Experts of a small language model.
Size: vocabulary 32768, 43.9M parameters.
Experts: 64 experts in each of 10 layers, 2 picks a token, a softmax router, a shared expert of 64 neurons.
Training: a variant of Muon for the experts, 487M tokens, 3713 steps.
Below are experts of layer 3 (counted from 0) of a mixture-of-experts language model. Rows are named router (the router's row for the expert), gate (a neuron's input weights, with its number), up (a neuron's input weights, with its number) and show model dimensions 0-191. Each number is 128 + 24 x the weight over its row's rms, rounded and kept within 0 to 255.
After each expert's rows: a language model's description of what the expert responds to; "mostly gets" lists some tokens that are sent to it at least half of the time. This comes from a sample of Wikipedia text that the model never trained on.

# expert 33
router [172 166 134 129 122 142 124  93  88 103  99 112 118 110 142 107  60 135 124 147 110 109 183 106 154 113 145 130 181 112 109 150  79 100 123 183 186 155 139 155 138 110 173 139 123 159 100 133  79 140 131 151 124 149 118 144 156 157 100 119 124 166 143 114 145 130 157 129  97 102 141 148 109 137 123  82 118 134 156 152 136 110 122 131  90 143 139  95 144 104 181 114 143 145 112 110 121 141 113 126 114 147 112 161  80 151 147 104 112 149 107  96  94 128 176 136 154 156 133 118 126 131 138 132 117  93 116 124  72 136 174 134 136 155 140 126 143 115 133 123 123 159 129 176 154 122 140 116 126 158 118 147 170 123 155 136  87 146 173 133 141 146 137 172 122 118  87 145 114 162 133 127 124 173 125 125 115 138 122 131 137 100  99 102 100 127 114 130 113 107 100 117]
gate0 [170 182 160 135 144 106 141 141 121  97 116 113 140 109 141  85 124 119 115 162  93 127 138 123 117 151 126 120 110 130 137 145 124 113 126 155 159 148 122 144  85  99 112 148 102 132 138 124  87 164 117 182 141 163 110 142 162 132 126 123 128 114 134 133 124 139 197 101 123 136 162 119 104 164 111  91  81 136 170 127 112 147 156 123 164 150 147 109 165 143 168 123 157 132  67 136 144 169  76 167 117 160 178  80 141 138 170 123 173 150  92 150 107 134 124  90 139 136 100 134  92  87 141 118 128 125 127 136 116 136 129  92 135 135 131 125 147 163 117 143 101 128 118 123 128 130 145 140 122 116 181 175 113 138 102 111 133 100 152 141 142 120 150 122  99  75 109 145 147 109 121 100 138 120 133 137 121 136 161 121 149 152 154 100  97 170 104 130 159 113 106 132]
up0 [ 82 105 145 132  87 102 100 122 117 163 166 149 131 167 125 174 123 147 132 109 152 125 120 142 143  93 106 148 148 136 125  92 148 153 114 101 109 115 110  90 143 172 116 135 151 116 129 125 134 112 130 113 103  86 129 114 107 138 141 128 147 136 129 116 125 114  83 127 161 116  88 126 136  92 186 143 209 122 143 149 170 110 105 135  81 110  96 150 112 121 102 142 148 142 188 118 140  80 178  78 137 128 129 184 103 110  90 150  76  95 138  90 130 106 138 164 127 109 139 131 122 137 143 149 119 136 131  99 163 128 111 123 107 128 129 166 110 124 145 141 151 137 135 119 133 122 111 112 136 170  82 101 129 123 155 127 133 149  94 132 145 129 122 140 157 172 161 102  84 131 150 145 140 128 122 137 126 129 107 134 107 137 103 148 150  76 148 115 113 136 158 124]
It responds to: Adjectives before nouns such as new, major, Best, different, various, main, including New in New York and Best in award names.
mostly gets: " new", " New", " major", " different", " Best", " various"

# expert 25
router [136 116 156 145 105  98 127 124 135 134 144 139 119 129 153 169 137 125 122 126 141 109 169 125 125 131 131 154 133 126 106 131 152 148 118 141 170 155 135 104 135 174  91 174 149 131 119 102 127 166 106 119 148 173 126 125 144  96 114 141 134 126 151 188 115  99  91  80 135 137 152 114  95 144 129 161 132 135 138 119 185 109 129 141 115 166 101 136 114 129 144  96 116 153 192 125 122 143 117 144 125 123 148 132 157 147  90 110 131 188  88  72 147  83 132 133 147 110 157 138 119 137 141 135  81 115 120 121 129 110 139 136 183 119 142 120 106 104 100  94 119 154  90 105 136 134 100 150 115 123 121  87 132 151  99  88  97 142 101 133 141  89 136 145 140 145  99 111 167 137 126  94 138 145 113 118 118 165 116  70 182 169 117 133 138 149 117 124 134 113 195 128]
gate0 [ 96 127 116  88 142 133 138 118 118 130 105 161 109 166 136 128 136 163 148 138 125  96 143 128 140 114 127 153 150 107 143  97  95 101 148 107 165 152 128  94 162 116 144 156 148 109 128 140  61 108 160 126 152 136 101 103 131 100 100 123 144 128 115 141 123 152  99 117 135 119 171  92 119 129 129 153 183  93 154 123 156 158 107 100 148 174 155 105 114 139 136 143 184 149 147 101 160 115 124  94 135  83 128 111 140 121  99  99 139 135 111 173 130 108 105 125 102 172 142 142 139 114 147 150  96  87 120 140 119 156 153 114 153 139 135 127 109 109 154 140  80 124 134  97 171 131 126 147 110 106 165  99 119 119 144 120 143  91 124 159 108 164 121 113 146 151 106 118  92 128  91 159 202 156 110 201 133 139 121 116 141 114 128 105 156 109 127  86 137 129 120 144]
up0 [116 127 148 110 158 123 127 149 110 105 129 135 113 122 148 128 111 179 163 125 142  90 139 118 138 118 142 151 154 130 141  91 113 104 145  99 162 150 154  96 116 126 118  88 197 101 124 147 106 110 164 120 147 123 111  82 130  95 127 104 130 127 107 113 135 138 114 108  94 128 181 111 120 131 108 155 157 113 117 125 166 166 124 102 147 160 125  90 114 157 145 110 161 133 148 114 156 126  88 112 150 112 136 114 160 106  93 112 160 127  88 161 151 143 141 136 110 158 173 124 142 122 164 118 103  98 121 110 129 117 131 150 135 129 114 141 133 111 138 154  74 126 108 156 165 119 134 139 103 136 139 100 110 119 140 129 126  79 155 127 137 162 109 131 188 122 122 126  91 127  77 140 193 141 103 208 123 108 121  94 142  92 132 110 154 101 101  90 155 141 131 127]
It responds to: Middle or base pieces of English verbs and derived nouns before suffixes like -ing, -ation, -ment, e.g. disreg-ard, consider, not-icing.
mostly gets: "istic", "ify", "mond", " employ", " off", " accept"

# expert 56
router [ 84  97  94 130 133  90 117 145 127 170 108 136 132 162 144 162 162 145 153 131 136 145  83 158  71 141 130 143 117  91 153 116 160 160  86 111 118 132 124 151 111 125 133 125 106 114 111  87 123 112 130 141 128 103 121  90 111 150 135 118 151 125 127 114 128 157  85 128  82 144 133  88  97 161 127 163 125 123 137 136 154 117 144 124 141 112 137 124 140 176 113 139 130 145 128 132 125 155 149 117 126 117 154  77 169 111 140 147 100 188 140 160 159 147  96 157 129 108 132 138 165 154 125 150  99 125 144 148 143 103  79 127  98 137  97 121 142  90 188 119 126 116 114 106 100 149 114 141 123 112 139 185 108 136 125 153 101  78 125 137 107  95 154 171 135 130  84 144 119 117 134 140 113 129 159 172  98 139 158 117 141 176 114 164 144 111 156 147  81 149 114 134]
gate0 [108 125 151 111 148 134 174 113 115 120 121  75 109 123 133 174 122 137 136 154 117 113  91 155 130 114 142 107  88 144 136 134 122 118  99 141 138 181 153 129 120 131 116 166 139 124 106 117  83 142 138 186 100 138  99  79 125 128 140 135 142 122 121 160 132 128 126 116 156 100 105 141 128  80  97 181 106 118 133  78 123 110 144  88 112 138 135 166 144 151 118 125 142 180 114 130 150 165 127  88 146 173 150 142 146 103  86 160 116 103 122 103 155 115 148 116 135 156 155 126 104  93  96 105  91 162  84 124 132 100 117 149 157 145  99 145 108 144 145 174 131 131 103 101 109 112 123 136 121 157 139 134  73 112 131 137 109 124 121 106 118  87 146 130 112 126 129 122  82 129 171  86 152 129 117 149 189 144 112 152 119 156 134 123 162 128 110 144 173 145 128  94]
up0 [146 127 134 142 148 126 105 127 151 170 134 128 174 105  82 142 177 135 149 115 108 135 107 128 141 143 123 162 170 166 146 171 145 156 190 130  56 105 134 138 139 160 146 107 126 182 118 147 146 101 135  82 177 125 140 155 138  91  98 121 131 167 106 154 128  96 127 146 132 135 134 135 106 130 138 126 133 121 145 155 117 119 134 117 125 153 137 117 121 118 133 136 148  85 130 118 107 132 123 141 150 127  96 109 134 150 143 101 114 133 171 123  95 164 135 140 125 133  71 137 152 140 122 115 133 106 127 147 148 147 137  74 126  73 110 155 166  98 142 124 143 107 128 169 111 129 124  83 108 147 119 158 132 136  86 166  63 146 127 104 138 135 167 130 119  86 124 102 182 150  89 144 170 148 125 123 116  89 121 142 106 122 122 157 115 147  91 120 123 110 123 113]
It responds to: Word-ending pieces like le, e, u, ie, ine in names and foreign words, e.g. New-Style, Wolfe, Yasuhiro, Parle-moi, de.
mostly gets: "u", "ie", " de", "e", "ine", "le"

# expert 23
router [169 113 136 141 155 137 163 123  77 100  75 121 109 114 131 149 107 145 119 115 143 145 170 128 121 162 117 102 158 101 109 179 108 110 106 104 126 102 161 154 116 121 156 114 154 135 121 173 138 110 133 169 130 153 128 117 124 105 136 128 144 127  97 132 106 134 159 141 183 127 111 111 106 114 117 115 127 112 104 112 145 123 165 130 171 133 113 144 111 112 161 156 141 137 103  73 154 144 139  97 109 160 121 114  66 137 154 148 162 144 136 114 138 128 132 110 127 180 125 160 127 148 119 118 121 170 115 172 127 108 149 156 122 130 103 145 144 150 153 143 127 156  97 154 109 148  95 104 189 167 129 140 119 120 141  70  97 134 136 157 141 146 142 139 124 123 131 108 152 144 111 145 161 124 161 126  78 157 133 141 130 131 109 172 144 169  93 192  97 115  99 125]
gate0 [169 120 112 113 172 129 123 107 154 113 152  83 158 129 155 147 127 138 144  96 124 134 154  77 111 136 101 126 104 103 106 129 134 161 109 101 132 107  95 149 102 157 159 120 143 188 103 149 149 127 113 123  83 106 106 128  89 127 118 115 131 115 124 141 180 115 127 109 150  85 136  96 148 140 103 101 114 137 150 151 108 152 122 125 117 128 100 131 132 134 122 107 138  82 104 156 135 137 147 163 186 132 137 159 130 187 144 131 141 135 129 112 101 112 148  89 182 156 168 132 120 119 134 146 106  89  91 124 140 110 144 117 140 111 142 114 126 170  96 148 159 115 133 166 124 158 118 130 129 121 122 134 143 120  98 132 102  98 140 112 142  82 152 163 131  97 105  92  99 111 167 125  94  87 146 106 109 129 129 122 147 170 137  92 135 157 165 141 149  62  97 132]
up0 [138  95 106 108 104 134 126  78 179  99 120  75 179 114  93 121 132 115 163 141 124 106 169 127  83 161 148 121 139  95 123 130 116 151 111 134 121 100 125 134 147  98  96 155  96 157 140 132 126  78 125 129 161  85 127 135 110 151 127 132 113 126 128 140 115 125 155  89 151  94 126 140 147 126 114  69  95 113 110 135 127 150 131 157 120 115 134 116 112 147 165 150 125 141 107  94  97 134 102 181 114 125 101 115 147 188 105 146 129 102  97  97 103 113  92 105 148 133  63 113  96 104  91 158 101 137 154 131 118 143 141 132 161 145 155 102 113 151 142 115 124 111 128 129 156 155 115  89 116  88 125 136 149 110 155 138 129 131 110 101 104 143 140 175 118 113 116  98  87 105 134 126 123  96 102 107 110 117  98 104 129 181 144 124 147 109 116 127  88 125 133  83]
It responds to: Line breaks, == heading markers and table dividers in infoboxes and section headings, and words like history in Career history or village.
mostly gets: "|---|---|---|---|---|---|", " also==", "|---|---|---|---|---|", "==History==", "|---|---|---|---|", " career=="

# expert 32
router [107 123 155 114 146 104 168 155  99 151 136 116  92 132 156 156 122 119  85 111 133 103 126 110 140 106 138 152 109 132 143 137 135 118 129  98 131 147 118  59 185 151 109 149 123 113 118 135 133 116 134 158 163 167 125 131 146 132 138 127  98 120 111 151 105 112 135 103 108 143 146 131 153 100 171 134 140 143 110 118 135 161 133 157 115 152 109 144 177 163 149 145  77  97 163 122  79  89 135  97 128 143  91 176 111 135 149  96 128 155 115 146 161 132 140 151 115 141 146 110 120 127 220 156 118 108 129  97 110 119 135 160 136 131 119 104 102 113  91 109 138 126 168 128 128 131 119 104 126 132 143 162 145 114 108 104  96 125 136 144 146 112 116 101 136 133 126  79 166  89 128 132 158 120  97 143 114 104  92 112 130 127 116 185 155 176 108 166 131 137 178  99]
gate0 [122 117 127 147 129  98 103 151 147 135 107 171 127 142 118 101 108 142 123 178 135 151 112 130  99 137 169 105  84 126 141 149 105 149 149 166 136 145 119 109 106 147 153  82 131 117 122 136 121 115 109 144 140  83 119 159 108 106 127 128  98 118 139 148 100  99 163 178 114 118 151 169  87 106 102 133  92 109 132 118 170  97 150 127  98 140 100 158 182 124 143 145 157 124 115 167 136 164 127 153 123 141 138 139 150 147 182  97  99 149 140 161  80 145 116 125 104 142 137 157 115  88 139  91 114 115  85 121 136 123 125  94 139 143  95 134 161 146  65  88 154 162 161 125 129 114 112 109 127 130  94 140 106 115 129 134  97 145 126  71 154 135 109 158 100 150  96 112 115 162 139 123 159 130 143 121 130 138 151  89 113 143 125 114 155 155 120 147 119  77 116  83]
up0 [164 162 106 111 107 100 160  97 120 145 126 132 137 137  94 131 134  98 106 140 129 137  98 143 121 150 219  72 157  88 160 125 117 168 157 167 106 154 146 111 118 120 106  72 136 147 140 149  93 154 150 151 145 103 134 136  96 154 132 151 118 110 105  97 112 108 147 155 127 122 102 187 130 159 104 107 149 131 140 121 129  85 150 142 111 117  91 140 115 164 156 131 105 148 130 144 136 125 138 106 118 144 129 119 104  99 120 112 131 113 118 115  95 138 131 112 148 124 143 111 140 135 116  76 159 141 117 149 152 125 133 117 138 124 102  87 135 112  86  96 182 129 146 131 137 141 112 108 127 146 103 158  98 163 113 118  79 109 116  98 173 133 110 145 109 169 111 139 145 141 122 122 155 145 126 123 150 134 124 121 113 149  98 146 140  65 116 101 112 113  63  99]
It responds to: Middle stems of technical and ordinary words, often before suffixes, e.g. mobocertinib, adrenocorticotropic, thrombin, silver, vector, punished.
mostly gets: " method", " art", " civil", "acter", " standard", " Olymp"